config.toml
n_layer = 10
d_model = 768
n_experts = 48
experts_per_token = 4
d_expert = 96
d_shared_expert = 128
activation = "geglu"
moe_layers = [0, 1, 2, 3, 4, 5, 6, 7, 8, 9]
n_empty_slots = 6
router_score = "softmax"
normalize_top_k = false
routed_scale = 3.67
balance_loss = 0.00306
balance_bias = false
router_cosine_scale = 20.0
shared_expert_gate = true
init_std_router = 0.0217
lr_router = 0.000467
n_head = 6
n_kv_head = 6
head_dim = 128
vocab_size = 51282
norm = "rmsnorm"
norm_place = "pre"
norm_eps = 1e-05
positions = "rope"
rope_base = 39100.0
rope_fraction = 1.0
qk_norm = false
attn_scale = 0.0884
tie_embeddings = false
parallel_block = false
init = "normal"
init_std_qkv = 0.0187
init_std_o = 0.0
init_std_up = 0.0187
init_std_down = 0.0
optimizer = "soap_variant"
lr = 0.00111
lr_mult_qkv = 0.5
beta1 = 0.95
beta2 = 0.99
lr_head = 0.00453
warmup_steps = 200
schedule = "wsd"
decay_fraction = 0.913
decay_shape = "sqrt"
final_lr_fraction = 0.0
batch_tokens = 65536
seq_len = 1024
doc_mask = true
train_tokens = 498100000
steps = 7601
dataset = "wikipedia_en"
Below are experts of layer 2 (counted from 0) of a mixture-of-experts language model. Rows are named router (the router's row for the expert) and show model dimensions 384-511. Each number is 500 + 50 x the weight over its row's rms, rounded and kept within 0 to 999. Numbers have three digits each.
After each expert's rows: a language model's description of what the expert responds to. This comes from a sample of Wikipedia text that the model never trained on.

# expert 8
router:463460611505462460506522502512321456523529504434487408496500462504493531500489432498504469422428521515489472556520496465543543583520442424507477524472430379461502558487517535448470433366493532517546509500496601528456523494321520524518462428520433496371498474428527455532509449515489488504563560519523522493414424484593486493509483498514499498479554606415482455551455480463481463496549
It responds to: Nine and eight digits. Digits 9, 8 and 7 following 1 or 2, mostly years like 1991 and 1998, dates and table scores.

# expert 21
router:547475494453503420560569497491500528492489519482510430627558544554518494458589561438456425504441477576471523513462570509444487566491657489502613625424414491509473537460551397395493501606475443463500447565506491408469518538578543505587494334473436488496457578477504506518407509497575464540523519523513491488542555553493450515501475519475452539553546463439511466506477486528383454567458
It responds to: Auxiliary and linking verbs. Forms of have and be right after a subject or relative pronoun, such as had been, has tried, is an, was written.

# expert 38
router:486519482555570537518505552481463544455394470586545453496517524497528532610537408522486414427546460451509486415519481515561380497478520461567422547562443448458598563576505507596391497543430457549448392539447550560501459494495520539459497479501519478559443463454490508535481473581467480533536390480562516478413564526586538451526477527501531505505534514595544480455384390512479574576510
It responds to: Pronoun it. Subject pronouns starting a clause after and, that or a period, mostly it and It, also he, they, She.

# expert 18
router:536463567509543511522589388449436518435536515459650515536507498499521457538479551420508555456497512490534563603506551466495397584468573547522461489553516466530466563486455474526580414537457544494427502490557427448517492563463532437429434502514485518523458477545493453592495521473518524564552420475493473480491450476467516568469555503480550525480472460464453547469534550584524542447561
It responds to: Prepositions, mainly of. Prepositions after a noun, mostly of, as in state of Iowa, Museum of Fine Arts, future of; also in, on, by.

# expert 15
router:519475470566476372560554452511563488569526456470468448508502608470493559479488533517463488545442421527466449536493530541528523571472521454507561494523482505446533577491466473564518519521418485584381524520463463434556441477499469541527403505524415507477487505575455503530473525514514396495509461506474457451509445448448488493490492478445528573527450455524457479462493543523544543482532
It responds to: Preposition of. Prepositions, overwhelmingly of after quantity or part nouns like number of, one of, couple of, total of; also for, in, with.

# expert 39
router:466438551495514495575462458402562605484503469544508506412547433438546500494525572482508575494492583556509519495466528470428528448589457431517488469445390464481516537477550405527355523527531441464511526507475507461472389525508565419531533482418467579496474412576604499593565533498499478520561461507470433618439520486435486481506421610494441474458504406469464511484486442528427475579554
It responds to: Space before numbers. Standalone space token after a pipe, comma or colon, just before a number in tables, dates and taxon authority years.

# expert 35
router:410526512534538457528474424606552400462424471471528471568502483506441553511407505456497501567483464474451469519542468487450458495512465518586431470489501429581550512550493479550440558597502386453587559433486536463445580456513497623479555552454466470515427385486445510518483556528558517435500430401421559469503476519515521519449495536495543437436506430564516475422574499510449563521577
It responds to: Parentheses and quote closers. Opening and closing parentheses and closing quotes, especially disambiguation titles like (composer) or (opera), and born-year brackets.

# expert 5
router:545475575486561533479503464565427481393470527436520553601467531543545406528514469560553495458521376453459483526489566505516451578589475458555502543556488481536543455435465447404506367516518423500452513443492509428482530528547497501452511550444484477461397410525529460499540486463580500483514518507510528482493428545491495537525467521506533455643543497544512610454453571446463486462440
It responds to: Infinitive to, modals. The infinitive marker to after verbs like allow, plans, able, order, plus modals and particles such as would, can, not, into.

# expert 0
router:446478454478531528426414498554537464501489496502503481505525480490544610498492451473581478498512511502534474420537522553537439506514529455420505512450515468428546522443518443515516511478500472450488524481611622439529543549430494493458543475501522439441524521542478496576502450445559440518536435521453482520473534483581466584492459618501485620440513481496421447409516532469520511429541
It responds to: Line breaks ending rows. Line breaks that close a table row, list item or infobox entry, before the next row or heading, as in election results and filmography tables.

# expert 1
router:450427426428549452598511533509522449505474555475501450513498530458478508543433493450455542529467567483387569460567527582555533504474490462432449513543443483475509424497449575617482541496449495612586484526501462482524500589410534694491408506438490528528532523539544560430501473457550571568465467491501540478498450458482590541599509501527496468518555504476452524479475584466537492524446
It responds to: Determiner-led adjectives and heads. Words right after the, his or a determiner, especially superlatives and ordinals like only, most, first, following, total, often followed by of or was.

# expert 28
router:510476525425453502567485452458552546558508547561608462514520473426534460428596490489596506490532472471578512480493481522531435437496453448537460556424497512497547512433399506477551424534452460463516441581514503484503536546536494484505490458434459430443468501537566460433563480428481497562577472498540576519560507542537511376456353469549555478494539599588529528496525471500435490513457
It responds to: Come verbs and pronouns. Forms of come (came into effect, came to prominence) after a subject, plus pronouns He and She, an, born.

# expert 44
router:479473595507472572519560498523516500463574552419450465518424561474518379532444543490591528526492561491515462458539467472514464488404547464532473441501392473522426452549479528496483480522517456569488543545448518467462533529576493458504472451497477553427541452346409582577496455397538556487537497472468591461529606455478436448388474527526543464584516542571527581527537480546574571466506
It responds to: Digits and name pieces. Digits ending numbers, dates and table figures, like 1986 or 1994-04, plus name pieces like quan in Jaquan, Nanquan.

# expert 26
router:545525516499502412455471436604520420594621497500450549438589425527472468509468507522580459553449411419473433476458486550506523540517522468496474500457468498527530491534475550516471456571482498473462480533499515397515578532512532510468572490587545424561420523468522412461542420507497540542512488561509502534532546547536436493439422406476508459491468450522530531527529475484512440435486
It responds to: Digits in tables. Digits 1, 2, 3 inside numbers in statistics and results tables, like 3.2, −26, 2022, often after a decimal point.

# expert 33
router:548466553468400501487568405474540435496511505490462470521546479556568544495517473507610483517520501479557538468562506477466502472457529533516546476509465380618525510499514471494473501537571467525530458397562541515581592545546522511561516545519501493520550469576424474555522495559500424504526524578445609428510434526538568462512411540452485427501472495550511535496510541476514587487458
It responds to: The after prepositions. The article the after of, in, for, to, at, plus Coordinates labels in infobox location entries.

# expert 30
router:596496500472556501519448489386532424533514433523491480595507519516445511533473539488519562590507511440499497500540559490452497458482444418561435455475621574429513502508493560468495541534512440478430413517427517493570548544461509537441467502525515469474468458570568438478444482461519613495462514541547544483490504541548428490509478501518540477515562456514517491498481423502458535509476
It responds to: Heading and topic nouns. Nouns heading sections or starting lines, such as Illustration, Website, Literature, depictions, and nouns like member, version, works before of.

# expert 27
router:551528514533455590493479449444485441458580506487629542477517538471542481528504492561503469471490524418536569482447544475462520440461490560584506521550490452500562512517502487474449497525467448477518500442541556528503526463476506521491573563509571486530532485498485481430491548510487504502499515486486452411456425517453461549457485489546448468463469518500607573590561508458486564441449
It responds to: Leading digit 1. The digit 1 opening a four-digit year or number, often after from, to, between or a table pipe, as in 1959, 1815.

# expert 40
router:518527567437444527508559558557435473462410532501509501583603530448483477533442499511506417472557461480521466504494518488604537498465649455480485558630439471496426472549598500371465376556453502488513504451506474500527604621536466514525552462555507494514478547512417483558590433471536529459502437476483597588592454600562479448568482527532569458491599577413439548479630448471551493426502
It responds to: Sentence starts, depending. Sentence- or line-initial tokens like In, The, D, hyphens inside codes and scores, and the words depending and much.

# expert 6
router:556522525521460483570602447487502545454508497472523557516582426516508397477462567411571385472483530517518535465396549480408558548518555461532466433542476497506468538534562527490461417545573442508501507457507499598471494511455507461452479530491387521471479536354505418542486485455576525380579523444505518544516429524489608506441391590514496473550525449470558549479409495479430621421492
It responds to: Temporal conjunctions. Subordinating words opening a clause in narrative, mostly when, also after, during, where, while, before, since.

# expert 43
router:510446577430530410551491423491471452510564448559525390520388571458514496492546420481587450560433555510554494526551468481488464518495434513581413527530373469501470568479493464420584465482395476519515455506523539442550573492476439492456421542497367547471517519514484299560512498482472500401514417545571558543564571499531567493511443457550440428485526541594514481491533536510484433511418
It responds to: Dashes in ranges. Hyphens and en dashes joining year or date ranges like 1995-96 and 2009–10, plus digits in them; also won after was.

# expert 36
router:487535629439486533467559520488602565489376455500506532427456541481554550464496451564520512507511486538572567526558455528522485438502399402425497433528535433473552500412509554454472519520519591514513515477527516647463540484469472472425571479490566507411498418580490495476534504517519558436448526491586470479540532467513487432469511345537472539543507449475571533503441467502476457552554
It responds to: Mid-word fragments. Word-initial and mid-word pieces of rare or foreign names and words, such as surg, Kong, Tint, W-uj, Rap, followed by suffixes.

# expert 20
router:438514466525509530544499390540555525503531630451482479466531453450588463431539457508511514522432535529471598501555423531474541606449478402478432603528480602576509412456466576392628437491516532500522434548464491491498480485375460570423603512584506520432457557526517487436526477470603539502546437592580521555439444491496546453629499484470651370565441525555503467465528608459596444474542
It responds to: Nouns after articles. Common nouns right after the, a or an, such as system, event, receiver, trombone; also final year digits like 1980.

# expert 32
router:463474492490548510480392450570525488520525412458531463518430467500502564448431462554507457432538423518419506476574583505425473505534456431500463458567438407457476416479516487552544479548548479463498504517471538574447602595479444584519357470508568481574528478557555428544401487506495448524513437502547514550418538520473488596496510476434549324380459451491459484536525518400519587470568
It responds to: Zero in years. The digit 0 following 2, as in years like 2013, 2006, 2018; also other digits inside dates.

# expert 22
router:512518476563544475469479527471498542468450500479506481480613559458521593421500423461537504481497510457512458506506484522501498491471477499426472539512474480488517444539408439477443473518539559429561448520498618535477577546472467510465499490526436449456508561574524525459482499531497494545507403536467469512441483566448533522498471386587501363487579462502544522515623544448595403577543
It responds to: Table pipes. Pipe characters starting table rows or cells, mainly sports medal and chart tables; also date dashes and articles a, the.

# expert 31
router:534510497530530494512538381535558449576532408532499487500496534457513565589473540487510512513425486487517533528532597466440460530415508518488501545459468416489556570521489550506491434445485505534536561611473508460472494511547462480522559533506437467515519519448556508591593502455545479511448385573499470494470519362481408482465483473525538457555488446498502456388511460508514489392469
It responds to: Inner digits of numbers. Middle and final digits inside long numbers, years, codes and coordinates, as in 2001, 2018, 600 million; also century.

# expert 41
router:530422475461476526543532514541486477446430496425335462574506451586541570465571507516527581471459564506522505547570461531493532416534475418569550568529574607552504643462557512460412486550479543432477504509522482427522569570488525474515494470538574486453525544479481500569558478447489522473580500571421470498512440554496421487501494543553467491478521538587504471455504543547599515496474
It responds to: Periods and abbreviation dots. Sentence-ending periods and dots in initials or abbreviations like L.D.U., No. 1 Group, J. Bunyan, and decimal points.

# expert 25
router:492442507527567498467497514502505516498490458484506488555382489499495550521466516535433503401429573554554409496539468497540493496519539510551601433546614478525617468554469566508450499497446449601479498532531528431457361486633520451547606539513593459419471433574513437502485586489408478415487511524543450456544513347439465483510593450473495471520465477440510469525434573570495565625556
It responds to: Main verbs after to. Content verbs and participles after to, he or who, such as sign, force, yield, track, played, received, wrote.

# expert 12
router:454534454625464527476508436460545472485502424509495480565497415534482420568660451406491560461353441529482499532440464564417473559506499492466518535484468532533539495460495530561560578494554495471576452454540436471454483499510496513572542602529529489451393435500493514470507585476524515435479500411579428559453471493455540590552604483463468519480472459591482453465475540493452407496552
It responds to: Apostrophes and possessives. Apostrophes and closing single quotes after nouns, mostly possessive 's and contractions like There's, Ecuador's, modernity's; also closing quote-commas.

# expert 3
router:580460485420475441478512496444460427497493470569601525425417557594559474434470493557579484539463505445503523442496542533565377408547480509532553414546474483473486491499456478529413479541411407538484476534493540512518602604470499523578550398531431500512489582465488464495485514499471525612580502516456518506510427527568485492497494509520458501581467557475517562512619497416503497584530
It responds to: Infobox field labels. Field names at line start in infobox or list entries before a colon, such as Formation, Spouse, Born, Genus, Website.

# expert 46
router:581512582475507398481455500392523474531555604498475506547490458485448448453608447528503484566447488549434493467565484457480481562544449531523404424551540463517483494473484511466467555504490460519492439482466521513515521564523494558490508426488534504510576413481488542539436535521544522487518384543425599475522558497497557543394444504447427484452470638517468466454575504572400525499488
It responds to: Quotation marks. Opening and closing quotation marks around song and story titles in discographies and lists, plus closing parentheses and percent signs.

# expert 14
router:559545500575525537569470456563499589620538487496505583435475381465516533567496491505518482429407449591523506472535481593444440440548438496476491502565476535465553503476582495554491544527518467513490539442477540371481506470488487578446563501471484567449475439502556506495410603493508557484515530542463477496481519480577427579552536475491443538488493517448377453509456446482566516516544
It responds to: Clause verbs and punctuation. Copulas, auxiliaries and connectives such as is, was, been, However, together with sentence-ending periods, closing brackets and mid-word fragments.

# expert 11
router:512406506464404505540552546481408471546472501382522392433532534477555405427485493460550433523483470511480531457450491569532504581391498421476430515535589462532526503516500418541489496482488550552446454543492534458548453564473438523537527533520496456501506416420486374555517510506530448449503497521505538548492445549555536560570477516505584473484536457400491447578522483552506638476448
It responds to: Clause-linking that. Conjunctions and relative pronouns opening a clause, especially that after said or "it was during…", plus which, who, where, but.

# expert 9
router:518555546459515407534542579499491458522508495532467472494565524505441415539499532502580554514449530453576432464565510550508412531534497454560512572531476535455535495495562528526459427548557512523514568496511510551543526500426530527480453399541555465454498416495496588509593425549558540514496579489441594513585583508512494566472542498478517575527448447533536498568594511572544532527456
It responds to: Table cell separators. Pipe characters separating cells in wiki tables and infoboxes, mostly after a row label or name, plus semicolons and colons.

# expert 45
router:520459429462488425487414507516471498503527528465574502645465551532525515502518526439442417443486463505459424443471498537471472407573454410481461570504425508512485481524578482500493539504471523601507466483530497524453578498456476525499489471481449502443605427436462520493398493485485525566473471461387467521463527425479511440433504515429599495435501528522555451472541482545511617502459
It responds to: Commas and conjunctions. Commas in lists, clauses and thousands separators like 40,000, plus and, ampersands, dashes and opening parentheses.

# expert 42
router:543488587544478499587490426463440457431519480572593574537487579569481576521497380499521454449438548507550536401485484506468349542555511522581430380558495487600543589487482449633398511511496538439561576493491502554533604451427590543572585463519422373499509453568505466511517517502482526522616509577584505525572426593468509462467436428535496489518571441500545532519519492483519595505497
It responds to: Biography verb was. Verbs right after the birth–death parentheses opening biographies, as in (1915 – 2012) was, (born 1965) is; plus assorted nouns.

# expert 29
router:546540551508479445498502417547464472513526492445468496558585584557602500407545485508520404433508499463447454495434485475536471496451591486513452528406406401439461495382470458485647520528568492517500499494467501506584508451530464592511480448528545442542552390596513509546542497506526473496536423408534510427504524507457566460551438528604515534515510463519529471481558490518428450463500
It responds to: Digits in coordinates and dates. Single digits inside numbers, especially 6–9 in geographic coordinates, years and measurements, plus some by, after and the.

# expert 37
router:609438568605456526399627451456518491582518593578602416515463474580601460463546507453534430551483519472564535434542592503515523470506416412471502425541493498565484538448490501483382491565480460445509592493507517483483548599511405460436522396535444398485507418420409429554573437583510426547543422402372515496542477582492535503431410468484462529543527535497476541551571528492510453553510
It responds to: Taxonomy infobox punctuation. Dashes and colons opening lines of scientific classification infoboxes, plus digits in dates and assorted nouns like round, possible, history.

# expert 24
router:387544521506424522536594487556501571581426378484583538463527603514527555599510421525446538493446458563560495600500546450493449589490561500475529501433582465507538591523608510544562474537511535523517439422440538560513512450463418432450557456491431508451506417545479435482567556494497506508561472501503506478477465562468471520521468491454546399443456426488532526444467492506511429493496
It responds to: Heading equals signs. Closing == and === marks of section headings such as Research, Guest, Milestones, coming just before a line break.

# expert 7
router:501482468469471482529578462531592486494515497516517464489438529424393456557590444501537524539433526573545568543508480511423473499518512540505573433513512565463573409561528505501422488422516462446476567491488508404465439525499534443393550489561620477434507577499573464452484458507502507378482461485617542473488514510511414449454509459507474473491556528530462479524471476475538583509506
It responds to: Place and proper names. Proper nouns, mostly countries, states and regions after of, in or the, such as California, Ireland, Curitiba, Amtrak.

# expert 13
router:579561570571504503506561341498598502485578432481517457482505551480525531536547556490487517486532437468540493539456568613450538522520569424494521459556493662446551455519468580493404505617489461459519420573547503481523529541506439443557531496527556500480489464548383428510514464572473442492514439562531477552511537615557412564494517457532499506556604502478530495569513560403472579489490
It responds to: Plural and possessive endings. Word-final suffix pieces, mainly plural s on nouns and decades like 1730s, plus possessives his, her, their and apostrophes.

# expert 19
router:481530480517464441479526547586530444535420529536467531465497499505529494529434508335498532552494526483595486480497495431518469502539459497508429511506474446408550510492519518412477535538509479487428466519524433445541478488535495567514526402541546548452543488573483476497510520466452463535494448474458499455469442514597441552480426538425403450390472449440487494536558476505486504418424
It responds to: Table cell pipes. Pipe separators ending cells or rows in wiki tables of statistics, election results and sports scores, usually after a number or dash.

# expert 10
router:576422520425550543476401590411445507476541424503580509470443516517455507491475575585484489494475360530482471543589478566548524533553540530421594456514455372527574429559471551538435520461491462517400446513490446469535530448549502479497466514502550497517533444583473424450453568468547481449436481482476515406520523506547507399474541593513595495372482442532482489480463558470565572599574
It responds to: Adjectives and suffixes. Adjectives and word-final suffix pieces in descriptive prose, such as morphological, proactive, Islamist, new, high, different.

# expert 2
router:510556504514536590457629472519486487415501415442512463618536567526447411535567485591505472480486509463610489445535473466467474471537423428570513504542352492470582431444479522504570484490524445476501495555423481505533489544504423457411478320420547440424475439589514468496547441556491478492461466450475631557548439536585462406480479521523447431557531567425518516464573534455493411554445
It responds to: Digits and York. Digits inside years, scores and measurements in tables and lists, such as 2020, 6:48, 2,544, plus the place name York.

# expert 34
router:536564502482468468580492418524500459467574493518494422570479499485450469463432529540542482545509485455540535447494581474517502483502516547610465626497532486565514492537458556541470455483487496426476472519573453437468581523538500524423542422568548464510497482469577402587485418461476470502517329463496535500470440526503555532495469520530498422506493539445474555460509518481523492508520
It responds to: Sports tables and names. Digits and name endings in tennis draws and sports statistics tables, such as Ferrer, Lepchenko, 10, 72; also dates.

# expert 16
router:593445474494574528526416559467479493472536471436469465490594506550499472517500503437459450512458483536533533478549521494424519493499511536562519533485444451562502478423440505418534532553514470534569381449510445473463446552448556475515496535455485586532476507476520462546586512481537475468529487432476490634536571565539499559550512519526570500439499545561504528563560486507449531408493
It responds to: Paragraph and section breaks. Second line break of a blank line ending a paragraph or list, just before a == heading ==, new paragraph or table.

# expert 17
router:540438471476473534511579396550582567517409533523432441591551547487566559457527503513560430465533457431564484498506515492437479569463616535527410462432540487465518522456507629423454430520504533482463582519529472441475607563415467399530535404544535590463545485551537471453487460533520547396542402476518502565627490504513473375527536510540557444573541487546503478484429494451575553512491
It responds to: Articles and movement verbs. Articles the, a and an after was, and, to, in, plus verbs of moving or transferring like relocating, transferring, moved.

# expert 23
router:531421461504458398514510540481424434511448489484549480513518492534490572459432516455512508381472442478554441536494561602540524625486469504530524517540515500411525558544558491515445520539485542477462461511482524484549526560485561490556531452492476556480453493440377462487512406492457458461586514427507521561531479525467395496456565513403452531533520599499379500508542543498522529493494
It responds to: Colons and time separators. Colons after field names and inside times or ratios like 5:00 and 1:1, plus dashes and opening quotes in citations.

# expert 4
router:554537507512469596463467498484412565484478474515523555471432466465537528485573563508480500457529509525553507516496632477455522506474526419594483578566535549500476504420465423519507447583442570585407536516599527419471471438552505467505498460455604474527378429335543555521564555533557474507477468519458551502553525484518442426539480519543517555505449594542450461487456543502458517544504
It responds to: Take verbs, table digits. Verbs like take, took, came, went, often in phrases like take place, take advantage; also digits such as 5 inside table cells.

# expert 47
router:619527499458456453552492486565486461414422520486421489566462475472542452439518551519591455489505490474500502433527507556508410502501526480577515497567602508588497456506452494499464480544480511505603472470445570510492534549461435477606478417529418427514564439475485467485504520471512479576566488595515587554486474598498456466479517516493481448508521503458506558496477480454453712498487
It responds to: Copular verb in definitions. The verb is or was right after the subject in a definitional first sentence, such as "X is a genus of beetles".